Experts of a small language model.
Experts: 256 experts in each of 8 layers, 32 GELU neurons an expert, 4 picks a token, a sigmoid router, a shared expert of 192 neurons.
Below are experts of layer 5 (counted from 0) of a mixture-of-experts language model. Rows are named up (a neuron's input weights, with its number), down (a neuron's output weights, with its number) and show model dimensions 128-191. Each number is 50 + 12 x the weight over its row's rms, rounded and kept within 0 to 99.
Before each expert's rows: "gets" lists some tokens that make up at least twice as much of what it gets as of all text; "comes before" lists some tokens at least twice as common just after its tokens as in all text. This comes from a sample of Wikipedia text that the model never trained on. Tokens count by the router's weight.

# expert 253
gets: ",", " but", " m", "\",", ";", " game"
comes before: " and", " the", " he", " but", " which", " including"
up0:49 73 44 75 37 41 61 30 50 52 47 55 35 59 47 50 71 57 41 75 57 36 35 44 59 50 48 46 30 58 53 65 44 26 57 43 49 62 46 47 53 50 39 55 36 47 69 49 57 54 67 67 41 44 51 59 55 45 62 45 42 59 52 43
down0:51 44 76 49 44 47 60 76 50 34 45 60 66 45 42 46 38 46 64 47 40 74 37 50 77 59 45 68 37 38 52 51 44 69 52 61 55 60 36 51 42 55 74 63 38 47 47 46 58 49 48 46 46 62 85 24 29 34 56 48 72 49 31 51
up1:70 48 38 54 35 53 53 36 34 59 74 53 40 68 52 35 46 40 81 49 47 49 39 41 44 48 44 32 44 57 36 53 50 58 59 63 61 52 61 48 49 61 68 43 49 44 52 57 52 59 69 56 50 40 50 62 53 68 44 69 42 35 56 44
down1:56 44 45 47 73 39 41 36 52 46 26 42 64 53 38 42 41 62 57 27 50 62 48 52 59 57 39 67 48 40 45 45 47 42 31 49 35 53 46 60 71 59 47 57 50 52 38 09 68 84 53 42 57 73 42 24 45 33 54 67 56 49 39 39
up2:63 51 31 46 53 51 51 20 50 46 73 62 38 59 55 47 67 46 62 64 66 46 46 47 39 46 31 37 20 45 82 55 58 54 51 49 59 62 47 69 34 35 62 52 45 40 50 45 51 38 54 71 41 47 58 42 44 52 52 50 62 60 55 50
down2:33 25 46 55 46 48 36 45 56 58 66 39 59 37 73 43 64 39 36 60 59 47 56 44 61 46 50 36 27 38 38 40 47 51 65 47 50 63 43 50 62 32 51 57 34 50 36 50 42 70 52 59 48 51 71 61 44 63 49 50 45 38 55 49
up3:51 56 38 29 56 56 52 69 37 59 58 54 69 56 53 40 40 63 61 50 53 62 48 28 45 47 44 32 50 34 82 62 40 52 60 38 33 67 54 23 37 60 45 40 36 58 45 53 59 44 73 88 34 72 61 43 56 48 48 46 69 43 54 53
down3:53 39 54 74 64 47 59 65 67 38 42 67 54 58 33 60 60 55 59 41 67 47 36 63 72 55 71 64 57 34 48 46 41 22 61 56 62 52 39 64 39 43 54 42 62 48 45 26 55 39 40 40 55 43 63 48 65 26 48 44 56 51 38 32
up4:41 31 43 39 28 48 86 48 50 36 59 54 39 44 49 52 64 50 40 61 38 56 40 42 57 43 51 47 35 33 72 62 52 66 50 33 46 53 58 47 29 33 76 45 56 36 43 55 59 41 74 69 64 46 50 79 46 51 58 61 38 59 47 57
down4:39 48 63 60 40 54 58 45 44 50 51 43 72 56 52 56 72 58 46 48 57 34 33 44 61 38 29 54 43 47 45 50 50 38 40 35 57 47 57 56 51 12 48 51 58 54 44 54 58 53 33 56 35 39 50 38 52 49 71 49 54 37 42 35
up5:38 50 20 48 55 57 80 48 40 43 41 65 63 58 44 60 45 56 69 39 60 59 39 56 36 74 46 51 25 44 48 64 63 42 43 39 47 74 46 60 50 46 52 49 65 64 45 63 47 38 72 67 45 33 50 61 60 57 58 42 47 43 51 43
down5:56 51 49 60 28 34 52 48 61 39 48 59 57 34 48 42 73 46 77 45 49 60 30 52 64 42 37 73 50 47 51 45 39 73 45 51 62 49 61 55 55 47 60 60 66 72 33 45 53 54 36 57 55 62 58 52 66 58 62 58 58 53 68 51
up6:51 52 35 52 56 61 40 39 32 47 46 66 36 49 63 51 67 41 49 38 39 60 51 51 50 57 30 39 28 43 69 66 58 38 62 37 42 59 44 51 34 39 57 57 67 37 42 62 42 62 65 53 61 62 67 48 54 61 43 38 44 53 48 44
down6:45 39 53 75 42 50 58 67 50 46 47 67 47 26 64 43 48 46 61 47 10 53 47 39 66 41 46 57 61 59 33 35 22 41 55 41 57 52 42 62 42 50 41 25 76 57 48 28 44 43 73 24 52 50 40 62 35 43 63 45 52 89 65 36
up7:43 36 80 51 39 56 36 61 50 33 40 50 63 46 78 51 39 49 44 61 30 55 47 61 44 48 42 29 51 36 46 70 35 71 43 38 63 56 43 49 45 52 51 49 45 66 59 47 40 48 43 49 49 55 54 52 54 30 75 34 53 49 52 55
down7:53 48 74 56 54 62 65 49 65 68 52 31 48 36 47 44 68 13 60 29 37 57 29 38 62 48 54 62 59 46 50 35 55 53 26 38 60 72 29 73 57 31 47 60 66 66 59 34 54 54 36 34 44 38 67 44 66 47 64 49 78 38 44 57
up8:60 43 53 49 41 75 44 67 42 56 73 62 49 53 79 72 43 47 66 27 52 45 48 49 39 50 47 49 44 49 56 72 44 41 50 32 61 46 52 47 64 25 45 57 55 41 50 56 69 52 52 56 51 38 37 60 45 53 48 37 30 59 48 40
down8:47 25 60 40 55 37 60 56 63 50 49 52 55 59 50 40 59 54 32 55 56 37 50 50 36 67 67 40 40 43 59 52 72 42 24 58 60 36 37 48 37 37 34 39 62 35 49 45 70 47 47 26 56 65 34 42 57 55 20 44 68 53 66 42
up9:63 54 53 52 50 40 52 46 52 36 49 46 45 49 70 26 54 62 47 56 50 22 56 34 46 55 53 35 56 40 41 64 67 57 62 43 55 43 64 39 62 36 47 50 52 50 45 51 58 58 68 44 39 52 63 63 59 27 49 51 56 41 58 39
down9:57 46 55 36 65 70 64 36 42 62 41 42 68 65 47 43 31 46 44 42 37 57 33 66 41 49 32 67 45 47 37 56 37 56 55 51 28 41 36 55 66 42 67 60 55 60 73 56 62 49 40 49 36 55 27 48 57 73 49 54 38 51 46 31
up10:49 47 41 62 52 48 57 45 40 59 67 49 46 49 30 58 44 42 56 31 38 66 47 49 61 47 46 32 46 30 48 61 49 24 63 50 22 65 68 54 55 22 50 62 70 48 42 54 52 39 62 63 57 63 59 32 67 45 57 43 18 45 45 49
down10:39 49 55 54 38 57 37 35 25 74 49 48 50 57 72 48 30 40 47 64 44 42 38 52 38 56 46 52 50 43 51 48 52 42 54 63 70 66 26 42 34 58 58 46 68 49 54 28 47 56 49 32 72 43 47 39 58 60 38 51 66 25 57 52